{"hidden_size": 192, "n_experts": 32, "d_shared_expert": 0, "moe_layers": [0, 1, 2, 3, 4, 5, 6, 7, 8, 9, 10, 11, 12, 13, 14, 15, 16], "router_score": "softmax", "balance_loss": 0.00294, "init_std_router": 0.015, "vocab_size": 8192, "norm": "layernorm", "tie_word_embeddings": false, "optimizer": "soap_variant", "learning_rate": 0.00973}
Below are experts of layer 12 (counted from 0) of a mixture-of-experts language model. Rows are named gate (a neuron's input weights, with its number), up (a neuron's input weights, with its number) and show model dimensions 0-191. Each number is 128 + 24 x the weight over its row's rms, rounded and kept within 0 to 255.
Before each expert's rows: "mostly gets" lists some tokens that are sent to it at least half of the time; "comes after" lists some tokens at least twice as common just before its tokens as in all text. This comes from a sample of Wikipedia text that the model never trained on. Tokens count by the router's weight.

# expert 30
mostly gets: "November", "June", "July", "September", "uary", "date"
comes after: "201", "200", "202", "199", "198", "197"
gate0 [159 138 114 146 120 154  95 151 136 180 122 135 120 154 138 123  89 110 143 111 109 180 140 115 178 121 125 160 103 118 135 152 125 133 120 117 137  93 158 120 102 135 186 110 158 116 109 140 114  80 162 137 167 129 115  90 110 143 143 190 139 132 111 127 147 112 148 122 131 119 163 168 113 121  91 120 133 129 108 147 121 132 145 109 112 125 150 130 154 145 160 149 162  97 122 166 132 136 123 107 111 162  80 130 149 103 121  94  93 101 138 128 112 128 166 117  88  99  96 104 146 119 150 125 103 124 138 162 155 132 123 104 120 187  95 178  97 103 109 121 142 101 139 108 122 107 132 134 135  86  68 116 122 145  82 129 105 140 170 132 100 152 151 143 144  95 168  87 159 139 143  98 130 122 110 114 120 130 133 127  75  99 148  95 104 162 138 100 135 150 124 133]
up0 [124 117 171 161 125 109 125 137 104 120  98  57 120  89 131 126 144 143 130 138 144  81 105 150 117 144 123 116 168 156 136 105 122 130 136 103 129 133 140 137 140  83  91 141  83 123 138  82 112 127 116 105 123 113 113 148 143 151 128  88  96 117 169 132 110 177 140 140  84 114 107 149 161 164 121 127 145 122 147  92 151  92 113 111 129 125 105 116  63 109  85 118 117 179 155  77 119 131 121 112 131 107 147  83  87 162 123 144 188 125 161 120 116 115 105 158 163 150 152 147 130 133 114 110 160 142 121 138 117 135 154 125 131 134 166  99 133 137 145 143 122 149 121 107 114 158 103  81 138 166 146 155 102 126 121 117 164 112 133  79 173  94 123 147  89 142  95 173 115 130 134 148 100 163 130 139 140 119 120 130 115 141 124 160 121 116 124 115 171 112 106 119]
gate1 [ 83 125 155 142 128 147 107 114 158 105 103 156 149 132  81 158 117 125 158 120 128 167 142  96  86 140 119  74  96 129 164 110 155 158 108 145 146 115 119 122 123 160 137 125 155 124 160 137 132 128 136 110 142 145 153 159 161 131 101 138 133 106 121 143 160 130 153  86 150 113 125 137 122 127 160 117 134 154 143 112 110  85 162 183 157  94 115 104 116 146 170 155 134 136 160  99 160 159 144 115 112 173 150 111 112 140  98 141 147 123 129 141 106 134 126 124 145 132 169 139 175  88 102 123 112 133 123  99 155 101 148 153 146 149 158 136 177 125 112 107 128 142 175 124  69 183 122 124 103 162  95 110 146 164 149  87 110 100  97 105 107 121  97 155 128  97 103 134 157  93 154  86 133 114  92 109 177 121 116 127 128 130 109 137 114 141 105 108 131 155 142 133]
up1 [135 111 153 120 134 131 126 136 126 121 131 164 120 123 156 139 146 132 145 139 161 136 134 158 150 125 154 158 124  70 127 120  78  61 118 122 137 118 118 101 113  89 144 111  86 129 143 137  99 102 130 145 112 139  79 136 100 116 122 132 117 120 163 126 142  91  82 102  68 157 134 160 143 131 116  86 135 134  85 105 134 130 140 145 130 147 150 166 146 129 112 127 122 138  90 144 156 135 166 137 144 102  86 129 150 131 159  87  80 175 147  70 150 143 155 131 111 113 146 148 155 110 102 125 134 122  99 136 105 123 118 124  95 143 110  91  96 125 162 137 111 110  88 109 150 105 151  88 156 107 167 121 120 153 107 109 156 137 128 121 157 186 144  69 146 170 141  98 107 134 123 150 129  95 143 117 103  93 123 119 141 158 120 137 167  94 149 119 140 118 143 109]
gate2 [112 165 145 140 144 135 159 177 141 151  70 156 143 150 142 107 108 155 137  94 125 137 123  99 113 189 136 156 152 137  43 122  93 118  96 145 162 106 180 142 125 148 115 130 160 161 125 158 167 138 118 126 123 146 153 140 133 157  99 133 112 127 116 116  95 130 144 107 130 123  98 127 129 127 115 133 140 133 167 144  95 141  97 150 130  89  94 135 120 135 120 113 125  67 138 142 156 113  95 161 149 150 106 143 171 126 112 138 129 118 127 175 134 145  98 126 110 103 114 113 128  93 119 158 126 117 135 105 109 136 123 145 128 116 134 119 137 129 100 159 134 156 155 126 159 160 138 139  95 119 110 126 121 122 133  94 137 125 123 145  93 168 126 124  92 108 144 142 178 147 158 117 148  90 133 102 151 115 132 173  60 124 157 156 138 112  93 138 157 184 136  89]
up2 [110 160 158 157 141 158 180 169 130 131  77 120 138 137 132 148 141 143 163 116 101 122 155 127 132 141 174 163 145 130  72 144  93 111 136 148 160 110 132 136 122 155  86 116 153 150  95 166 163 106 127 122 128 150 140 126 107 136 111 144 113 132 107  97 130 126 157 114 140 150 106 123 123 163 115 113 122 118 153 114  87 163 103 150 153  86 126 154 150 152 128 112 158  83 121 120 170 148  86 154  87 153 100 107 165 154 103 137 134 146 122 148 114 145 120 102 126 132 131 167 126 124 107 181 124 110 134 117 123 144 102 124 131 144 135 129 124 121 110 160 111 105 184 130 156 131 133 102 100 148 117 121 128 128 165 160 164 123 106 169 132 170  88  93 120 109 105 134 165 145 180 129 128  97 121 110 141 149 125 161  94 141 167 131 164 105  77  88 156 153 143 122]
gate3 [ 86  95 117 141 133 137 106 127 186 122 143 114 142 124  89 151 142 134 139 157 140 143 142  99 135 132 132 114 134 131 132 165 156 100 108 118 161 110 110 172 119 141 133 161  78  84 141 129 145 124 144 170 124  60 152 149 139 129  96 141 109 101  79 117 140 140 142 127  67 148 125 121 123 132 191 157 101  94 108 129 127 135 155 120  93 140 119 152 124 121 144  89 126 139  92 158 123 110 135 136 121 131 151  86 116 130 122 184 163 130 120 106 156 130 139 173 112 130 119 153 134 145 139 122 113 117 119 157 145 109  89 121  85 120 132 125 127 148 119 168 159 109 142 107  77 123 145 137 124 154 141 106 170 154  59 127 137 171 124 105 138 133 109 125 160 128  76 129 126 141 142 136 115 164 127 160 121 201 153 109 159 127 148 141 122 119 100 117 112 124 116 156]
up3 [166 126 141  87 126 149 163 123 108 145 102 130 145 140 126 107 100 153 113  93  84 131 102 177  86 147 127 137 128 117  86  89 120 134 123 119 120 149 132 108 133  98 144 129 133 157 122 128 116  96 100 118 124 175  94 160 100 133 138 156 150 131 154 136  78  86 188 119 163  98 130 150 128 112  87  94 129 153 158 122 136 142 115 161 166  81 148  96 148 139 129 160 104  90 145  76  98 163 125 148 157 115 128 142 155 130 182 100  83 121 141 124 123 136 133  85 124 125 129 111 124 102 134 133 138 142 133 129 113 147 169 120 151 117  92 165 126 104 137  90 118 173 166  97 161 143 127 101 109  85 135 124  68 113 155 119 109  94 169 152 129 150 149 143 136 108 152 113 133 127 130  86 148 129 125 110 170 106 144 134 122 118 106 134 132 142 127 159 144 136 145 111]
gate4 [132 167 129 178 164 109 184 135 135 101  84 138 118 119 107 138 107 117 130 101 184 133 149 153 112  83 111 141  96 113 129  93 100 137  89 150 178 151 108 130 115 104 133 106 129  98 130 167 122 131 136 101 137 115 140 112 103  97 105 146 103 128 124 126 132  90 117 105 129 124 126 130 126 110 110 122 106 156 175 173 188 131 101 120  81 135 163 117 146  82 143 153 135 120 132 122 130 141 119 129 107  98 127 131 156 138  90 132 121 115 108 136 131 108 129 161 131 123 118 134 146 120 153 152 119 127  91 120 127 136 125 163  84 151 143 137 155 136 174  97 125 150  89 124 104 133 143 135 148 117 167  86 179 137 146  89  87 100 172 142 121 117 154 132 101 113 131 113 181 149 139 172  94  87 127 173 163 126 150 145 168 139  87 130 145 119 107 104 121 127 122 100]
up4 [131 183 113 176 138 103 178 144 144 102 144 153 114 105  68 149  91 103 133 120 147 132 175 158 133 124 126 124 116 124 152 111 111 136 106 159 147 138 104 124 121 104 128 112 125 108 130 151  94 121 113 117 112  98 150 132 105 100  89 129  91 141 147 108 131 104 164  95 143 151 143 134 119  99 123 157 121 161 145 161 173 116 101 113  91 138 149 121 142  99 149 165 166 126 113 150 116 165 140 175 117 125 139 124 160 134  76 146 128 109 104 105 118 142 108 147 125 140 145 129 155 127 173 109 142 126  75 111 114 133 132 163  88 167 142 137 115 121 150 104 137 153  94 132  89 118 145 126 177 122 157  95 172 116 122 120  66 102 127 134 126  85 110  99 104 126 144  98 147 160 163 137 102 134 125 161 157 124 137 163 134 110  93 142 164 148 122 119 126  80 108 100]

# expert 26
mostly gets: "medical ", "Corpor", "political ", "journ", "environ", "economic "
comes after: "the ", "of ", "and ", "for ", "a ", "s "
gate0 [101  91 122 133 123 142 153 113 131 159 155 114 112 115 113 133 156 134  83 127 163 132 146 113 102 105 125  81  83  96 158 131 126 117 125 156 135 139 137 148 104  78 167 100 118 114 135 133 120 118 143 169 131 136 110 134  95 156 121 152 180 166 136 111 123 116 141 138 147 109 128 115 134 106 106  90 136 144 122 103 148 104 125  82 145  86 114 146 130 153 127  99 173 127 140 106 160 157 116 110 152 145 111 159 124 119 133 164 120 126 112 119 121  98  80 143 129 125 158 147 125 164 114 115 127 165 113 101 152 124 115 107 158 143 116 159 152 125 163 125 157 119 118 162  64 116 137 103 110 135 126  98 139  97  84 152 118 132 123 160 143 108 174 140 120 149 117 117 127  85 176 219 147 148 105  98 144 135 160 135 132 182 114 169 127 106  83 121 103 112 136 125]
up0 [125 161 115 124 141 107 189  83 167 140 125 121 138 108  99 154 128 147 155 151 105 137 114 146 113 151 144 126 132 113 129 112 125 149 173 162 124 150 148 182  96 172 116 125 101 113 151 181 126 116 151 153 143 148 143 141 141  83 102 148 132 131 137 126 153 133 139  95 129 128 149 165  97 123  85 147 133 169 141 138 147  79 153 145 131 120 125 125 148 108 135 137  98 121 151  86 128 140 148 187 145  90 134  99 127 161 140 118 151 169 137 115  82 116 157 139 119 118  76  93 112 155 123  83  87 126 141 139 116 111 155 175 122 122 158 103 108 114 135 123  90 141  67 100 122 125  97 150 117 124 101 152 138 103 110 107 142 137 109 151 111 158 132 120 119  98 111 149  78 134 102 106 103 122  90 155 128 108 138 171 134 167 131 101 141 104 125 120 158 156 119 101]
gate1 [ 88 165 124 150 130 101 125 117 150 109 108 135 119 110 149 151 112 134 157 104 138  94 132 113 134 124 140 168 147 133 143  95 132 199 129 140 129  99  91 117 169 123 123 131 119 129 161 143 137 112 128 101 152 112  92 136 134  91 141 113 165 109 131 124 157 162 153 124 121 158 109 139 109 129 161 141 140  99 144 123 143  97  73  83 130 159 150 119 142  56 142 115 130 136 120 142 131 120 157 170 120 155 151 106 111 142 118 145 166  78 131 102 109 149 108 140 105 113  74 151 147 123 143 117 147 116 170  91 165 103 155 114 101 158  98 147 202 112 121 104 150  67 122 179  95 116 119 138 127 151 126 153  95 157 157 119 129 127 119 100 110 115 129 128 107 133 135 176 119 126 103 111 117 137 148 126 126 148 136 149 120 157 149 122 152 130  87 113  92 169 148 112]
up1 [120 101 138 129 100 166 136  65 139 120 120 148 124 108 115 122 137  90 211 155 129 119 111 129 129 143 139 161 143 133 140 101 114 152 105 150 158 136 121 150 116 147 126 110 180 120 174 104 153 157 109 172 152 129 143 129 147 109 142 132 114 130 120  96 109 156 144 184 108 132 145 108 128 120 155 113 150 138  92 116 133  69  96 131  94 144 121 118 109 119 107  90 140 138 135 113  59 104 152  68 101 118 109  83 145 148  92  99 175 122 162 116  62 104 114 153 127 140  83 116  99 164 125 121 151 142  95 116 171 113 138 128 149 143 104 133 138 145 156 117 170 126 137 121 110 185 103 153 127 155 102 138 112 142 123 134 107 137 127 105 129 140 119 104  85 139 145 107 115 122 139 103 151 127 107 133 118 131 141 144 138 115 156 164 112 145 139 140 119 144 107 107]
gate2 [154 137 143 123  85 167 127 112 169 134 172 151 142 125 122 107 166 121 140 117 129 155  99 109  86 131  97 124 152 148 103 126 130 109 108 154 132 114 151 126 175  92  88 138  88 117 159 140 111 142 140 140 138 122 112 165 112 177 151 161 128 100 161 130 137 143 112 134 144 142 133 160 133 133 123 166 160 167 181 126 114 110  99 133 144  98 113 134 120 140 130 162 124 150 146 146  94 158 117 137 117 109 110  69  81 108 124 100 114 141 109 190 133 143 119 119 145 125 152 168  76  97 109  94 160  97 124  80 130 127 106 168 166 136 139 106 150  94 123 151 136 133 121 135 114 118 156 145 164  92 133 113  85 154 153  93 140 181 142 129 115 141 127 127 115 130 124 144 110 122 143 179  96 165 110 140  88 133 127 112 150  97 130 101 140 139 136 118  98  98 101 151]
up2 [129 106 169 130 117 117 112 127  87 138 179 168 126  85 116 144 133 126 143 153 148 183 176 115 165 105 125 141 133  89 116 104 108 128  93 154 128  88 122  76 128 104 104 158 137 121 132 127 121 179 124 171  75  85  90 174 155 111 102 109 130  85 129 112 120 134 135 115 141 114 153 143 138 120 131 114 110 148 131 164 111 100 133 124 153 182 135 152 146 105 145 169 139 137 147 151 104 129 119  99 147 150 128 128  87  73 122 130 122 123 105 154 143 123 141 157 148 125 153 164 151 139 136 131 129 135 141  79 132 124 131 122 173 117 126  94 118 125 122 147 172 121 117 109 113 109 131 111 121 151 110 173 144 137 144  97 114 119 160 104  78  94 105 154 147 151 135 137 137 158 134 150 126 115 173 102 100 138 103  96 180 136 142 148 120 139 150 147 110 124  78 156]
gate3 [145 126 119 145 125 154 144 135 153 118 136 107 124 107 101 133 161 115 132 132 108 135 132 136 134 161 117  99 180 139  96 125 118 113 152 130 123 143 138 132  96  94 107 139 157 149  87 141  76 142 119 171 173  94 136 157 118 166 104  87 161 122 122  75 128 113 122  55 146 177 103 120  79 146 152 108  65 127 130 130 112 143 132  91 149 134 129 104  95 116 134 116 115 119 113 124 131 144 131 129 127 113 143 124 128 112 160 169 116 145 117 160 164 174 104 137 125 154 162 173 131 143 149 131 132 155 141 115 119 141 178 109 139 127 109 107 146 114  97 139 108 161 124 134 102 141 106 141 114 120  80 182  65 137 131 111  91 143 157 147 174 133 133 107 102 161  99 141 118 162 141 114 103 117  86 118 134 119  82 126  96 125  92 128 126 130  91 131 154 146 143 120]
up3 [107 116 145 141  99 127 151 116 140 146 136 146 125 128 122 147 127 124 207 116 128 102  79 102 107 171 115 142 130 135 100 107 144 108 154 101 117 121 141 128 105 139 140 129 113 136 106 102 120 109 148 132 182 143 101 191  99 167 130 115 119 153 125 122 120 120 104 106 110 124  86 108 169 126 116 136 111 179  94 112 115 117 129 140 148 109 166 120 139 126 149 149 149  85  99 184 116 141 147 121 134 118 110 160 156 138 123 124 169 133  94 115 114 149  77 128 155 114  90 154 113  68 141  89 152 135 137 143 135 134 146 107 177 120 120  85  86 151  94 170 133  88  92 124 115 150 126  99 145  97 155 122 139 105 138 105 116 120 134 132  99 123 139 143 130 145 155 150 120 200 121 123  99 130 144 146 118 154 127  92 131 121 172 117  97 109 185 134 145 129 110 127]
gate4 [155 124 119 120 142 115 138 146 177 150 139 150 125  94 133 131 108 129 124 135 117 147 127 118  72 126 133  88 145 187 135 159 138 149 141 108 103 165 146 150 131 108 140 157  94 169 140  93 155 135 181 121 140 139 123 123 118 151 183 140 195 126 132 123  86 119 118 109 121  71  56 142  99 152 131 117 151 138 173  96 130 127 188 155 116 119  77 118 108 132 164 109  98 121 127 134 126 119 141 144 160 132 116 141 105 128  94 127 140 138 153 122 131 159 133 138 117 147  94  89 118 143  80 144 138 101 131 110 100 148 157 120 121 122 101 127 127 150 141 153 144 128 166 140 140 125 102 198 146 155 122 125  85 151  92 148 168 124 144 130 110 121 108 156 107 148 132 138 137  87 159 139 115 125 163  79 124 162 161 121 133 129 106 132 130 128 123 101 105 156 133 121]
up4 [ 99 152 182  91 114 136 131 112 115 113 122 139 159 122 138 152 166 122 122 143 130 108 132 134 167 105  88 150  82  74 155 120 125 145 108 130 142 158 156 141 157 123 151 136 152 103 135 114 131 105  81 143 160 116 153  85 106  79 134 114 123 155 125 161 154 120  81 136 151 159 145 130 189 162 119 131 127 148 120 149 156  84  89 110 113 134 153 121  89 128 130 167 137 155 165 133 137 184 138 104 154 142 135 131  81 152 148  81 120 105 115 106 139 126 114 107 143 117 111 118 158 117 119 140  89 132  82 126 126 111 171 132 141 181 131 112 127 162 113 146  95 131 126 101 119 148 160 126 137 152 102 111 146 115 118 128 155 119 126  82  76 141 131 117 154 105 138 138 115 143 142  87 166 125 117 167 130 108 113 117  95 133 131 127  96 130 188 102 141 116 115 144]

# expert 21
mostly gets: "Apps ", "38 ", "46 ", "GF ", "59 ", "32 "
comes after: "| ", ".", "–", "|", "; ", "/ "
gate0 [ 93 100 140 151  92 102 148 104 149 107 127 168 128 115 163 138 113  97 126 105 144 123 160 117 120 130 145 125 126 143 124 123 156  87  99 146 137 136 122 120  83 125 118  93 116  88 174 151 162 142 138 119 106 133 118 149 122 117 153 139 102 170  84 175 103 113 140  83  77 156 124 136 149 119 157 122 150 139 192 112  82 146 121 107  82  95  67 130 120 112 133  82 107 124 129 111 154 160 159  78 167 146 125 138  86 121 111 131  95 131 145 139 141 138 115 138 151 135 106 123 134 132 143 125 110 105 129 148 122 129 127 153 153 143 137 127 110 139 101 134 111 153 145  91 147 123 117 167 159 111 177  73 127 143 157  93  91 131 131 141 123 144 201 161 139 142 109 166 124 135 115 145 141  92 113 107 126 125 129 120 162 107 124 116  76 119 148 143 107 103 115 128]
up0 [ 84 161 143 114 146 176 155 178 116 153 113 110 166 126 163 127 140 149 139  86 144 142  98 147 171 152 122 136 113 160 112 110 126 131 132 130 141 154 118 121 106 131 137 109 113 101 145 109 105 148 131 149 118  87 111  95 115  98 130 117 115 124 107 137 102 124 138 142 106 168 151 174 121 142 156 136 135 122 123 160 135 172 127  97 130 119 141 121 145 113 158 135  99 108  67  90 156 104 127 143 115 139 129 129  84 124 131 124 150 163 129  96 129 101 134 154 130 116 144 119 144 158 147  76 104 142 146 101 129 102 134 126 221 117 118  85  79 137 129 172  82 130 102 136 112 162 127 137 178 122 155  98 132 105 148  91 119 132 124 155 132 145 139 116 165 160 114 146 152 100 149 121  96 150 121 170 151 120 179 125 157 118 113 150  97 134 159 163 138 103 129 124]
gate1 [143 145 152 155 124 100  86 136 155 144 115 140 109 127  85 168  94 109 108 138 127 100 144  97 132 103 111 112 106 114 118 117 141 123 109 113 124 170 116 136  70 109 138 137 141 134 125 117  92 136 126 129 167  72 115 147 138 100 148 134 134 125  98 114  98 183 105 129 175 138 119 137 114 100 202 127 148 131 130 139 102 141 114 148  91 182  71 132 144  86 137  99 164 184 122 101 130 144 128 146  80 127 121 116 112 115 174 114 119 136 163 125  90 139 116 123 120 103 172 118 146  90  78 122 160 136 137 123 105 139 123 122 132 127 147 121 133 146 128 131 163  90 118 112 141 138 148 148 142 140 149 150 110 143 144  77 172 162 108 128  95 170 137 109 121 155  82  98  92 155 151 111  94 105 124 116 114 124 109 105 129 135 100 147  96 116 121 144 153 136  99 127]
up1 [136 123 138 179 115  70 110 119 164 129 151 148 111 142  90 123  85  78 130 151 114  94 118  87 134 135 137 127 120 120 115 140 133 111 102 109 151 173 137 134  78 118 141 118 143 144 124 107  83 103 133 131 156 113 149 140 134 116 146 139 119 151 107  97 117 184 108 113 152  79 145 161 124 139 184 131 133 100 164 138 107 149 133 148 106 160  99 124 129 112 151 148 135 154 114  76 132 143 105 157  76 122 143 136 113 109 140  98  76 134 115 113  85 136 130 104 129 124 169 159 108 113  49 121 133 121 134 124 110 120 122  84 128 107 135 134  90 150 101 110 153 119 113 137 172 116 134 135 124 159 166 152 106 147 134 120 147 147 117 109 123 159 125 133 110 152  91  91 105 139 168 117 116  58 111 130 106 101 144 137 143 131 111 104 106 115 133 146 136 110  95 152]
gate2 [118 135 132 116 129  90  67 135 105 135 113  96 124 178  78 101 117 154 137 129 109 175 156 145 166 144 158 146 136 128 107 127 122 144  84 140 144 131 124  98 159  74 138 149 162 154 104 122 156  86 133 164 136 108 123 117 164  61 117 105 130 108 135 122 135 118 114  94  96 128 145 156 113 173 130  84 119 123 140 115 133 149 117 139 102 116 159 141 153 134 149 150  96 145 113 154 137 141 131 164 127 150 112 164  90 104 140 137 132 143 136 160 119 118 102 166 134 104 106 136 132 125 124 121 110 109 138 148  77 166 128 117 106 120 117 124 177 156 116 129 110 194 115 132 126 106 124 120 147 136 156 162 106 113 179 148 165  97  89 174 128 138 127 116 115  81 122 142 139 154 116 135 115 132 113 139  96 129 162 177  91 122 136 137 147  93 163 122 136 162 161 131]
up2 [110 148 116 105 120 103  72  89  86 142 116 141 131 193  87  95 106 137 117 139 121 138 133 119 143 146 134  93 106 122 106 120 135 137  85 129 134 109 116 119 136 111 124 131 181 155 175 122 154 128 121 148 120 110 134 120 150  97 133 146 121 138 118 148 149 119 103 114 119 143 141 173 122 154 139  76 145 129 135 108 122 139  97 123 126 141 146 156 157 113 158 130 125 141 116 164 136 130  93 136 152 125  93 141  43 147 152 127 141 107 141 129  77 171 133 134 130 133  99  97 135 149 130 128 120 145 142 124  83 176 141 116 145 109 125 116 169 160 109 117 114 153 100 164 122  75 119 131 146 138 177 140  93 104 178 139 164 114 112 158 140 124 108 135 116  94  92 128 122 153 107 149 114 135 118 147 127 124 143 197 102 156 153  94 142  94 167 126 142 163 161 152]
gate3 [159 106 132  83  93 118 116 105 179 145 150 170 108 102 148 129 119  94 113 140 149 133 126 150 149 146 173  98  97 109 137 132 111 129 119 143 158 114 151  96 148 119 138 153 173 138 109 102 137 135 159 145 148 147 140 125 111 126 143 108 123 102 121 118 156 171 134 105 106 147 163 139 148 136 118 159 124 149  97 141 158 128 117 119  95 137 117 155 106 127 120 156  91 121  85 185 117 121 106 170 141 100 156 125 107 134 131 127 135  96 196 141  78 132 135  94 114 116  72 122 138 146 133 128 120 108  99 149 112 152 150  89 122 130 126 128 137 118 116 146 127 131 131 134 125  98 126 146 159  73 138 131 100 130 148 116  91 103 120 176 120 132  91  90 158 119  92  84  80 133 145 175 116 139 148 118  84 128  96 149 134 125 118  83 151 166 131  98 138  70 114 143]
up3 [141 143 168 133 105 115 140 118 155 162 152 118 105  97 126 160 114  95 146 155 152 145 110 179 125 165 131 107 112 115 118 165 125 132 159 140 119 125 170 116 126 145 106 107 158 146 104  90 101 165 140 129 136 129 148 130 109 146 141 153 116 122 138 163 144 117 132 120 100 136  87 129 132 136 126 148 203 128 141 117 177 165 146  94 168 139  93 149 124 119 101 116 122 137 126 155 158 115 127 143 126  90 120 144  89 153 121 132 101 154 135 175  89  79 161 129  75 128 131  80 118  93 137 154 140 153 115 158 120 157 163 103 142 130 142 126 150 140 118 125 132 157 137 164 120 110 124  99 117  76 150 100 126 129 150 167 128 117 141 177 158 159  95 107 129 104 100 129 133 137 132 128 109 177 129 146 136 124 132 143 102  80 134 129 172 123  75  85 116 107 102 164]
gate4 [107 133 114 120 119 115 100 109 125 130 137 133 111 122 162 161 101 121 110 130 134 125 147 101 102 153 127 158 118 155 108 206 140 117 104 120 138 141 104 151 121 124 120 127 120 141 176 165 168 144 130 117 140 136 159 153 117 118 139 124  81 166  98  96 134 114 101 135 127 111 164 119 120 101 122 114 173 174 151  93 143 118 113 132 158  83  98 173 162 102 143 124 123 122 165 159 131 115 120 143  89 144 147 113 146 158 119  68 138 120  94 139 106  75 135 101 150 116 154 125 112 132 144 131 158 148 149 112 135 159 117 147 161  75 117 166  90 140 125 103 148 113 130 107 142 112 173 189 144 138 118  96 157 143 127 131 108 158 106 160  75 163  90 155 128 113  82 170 126  97 124 159 132 111 120 107 123 168 134 109 121  97 115 129 136 123 101 159 116 114 139 142]
up4 [103 140  82 115 143 149 119 120 130 145 149 131 136 113 118 164 137 121 157 120 113 129 140  91 140 154 119 159 138 104 121 143 104 125 111 151  68 162 130 123 113 161 180 148  77 116 165 133 127 102 103 155 140 114 140 139 121 116 143 126 119 119 139 137 108 116  89 110 166 131 146 129 119 138 146  95 156 180 105 129 131 142 124 138  84 107 105 174 113  79 116 121 156 108 144 108 145 133 146 135 147 120 155 116 124  89 127 105 124 127 161 117 103 131  92 130 116 127 130 103 121 179 166 113 140 168 179 121 124 179 136 110 139  98 117 179 108 149 132 130 131  79 107 104  95 121 141 151 118 141 145 161 122 110 128  78 173 131 109 145  84 157 127 145 134 137  81 161 138 107 122 152  79 150 134  75 164 143 148 113 196 106 131 122 131 132 121 144 142 109 169 155]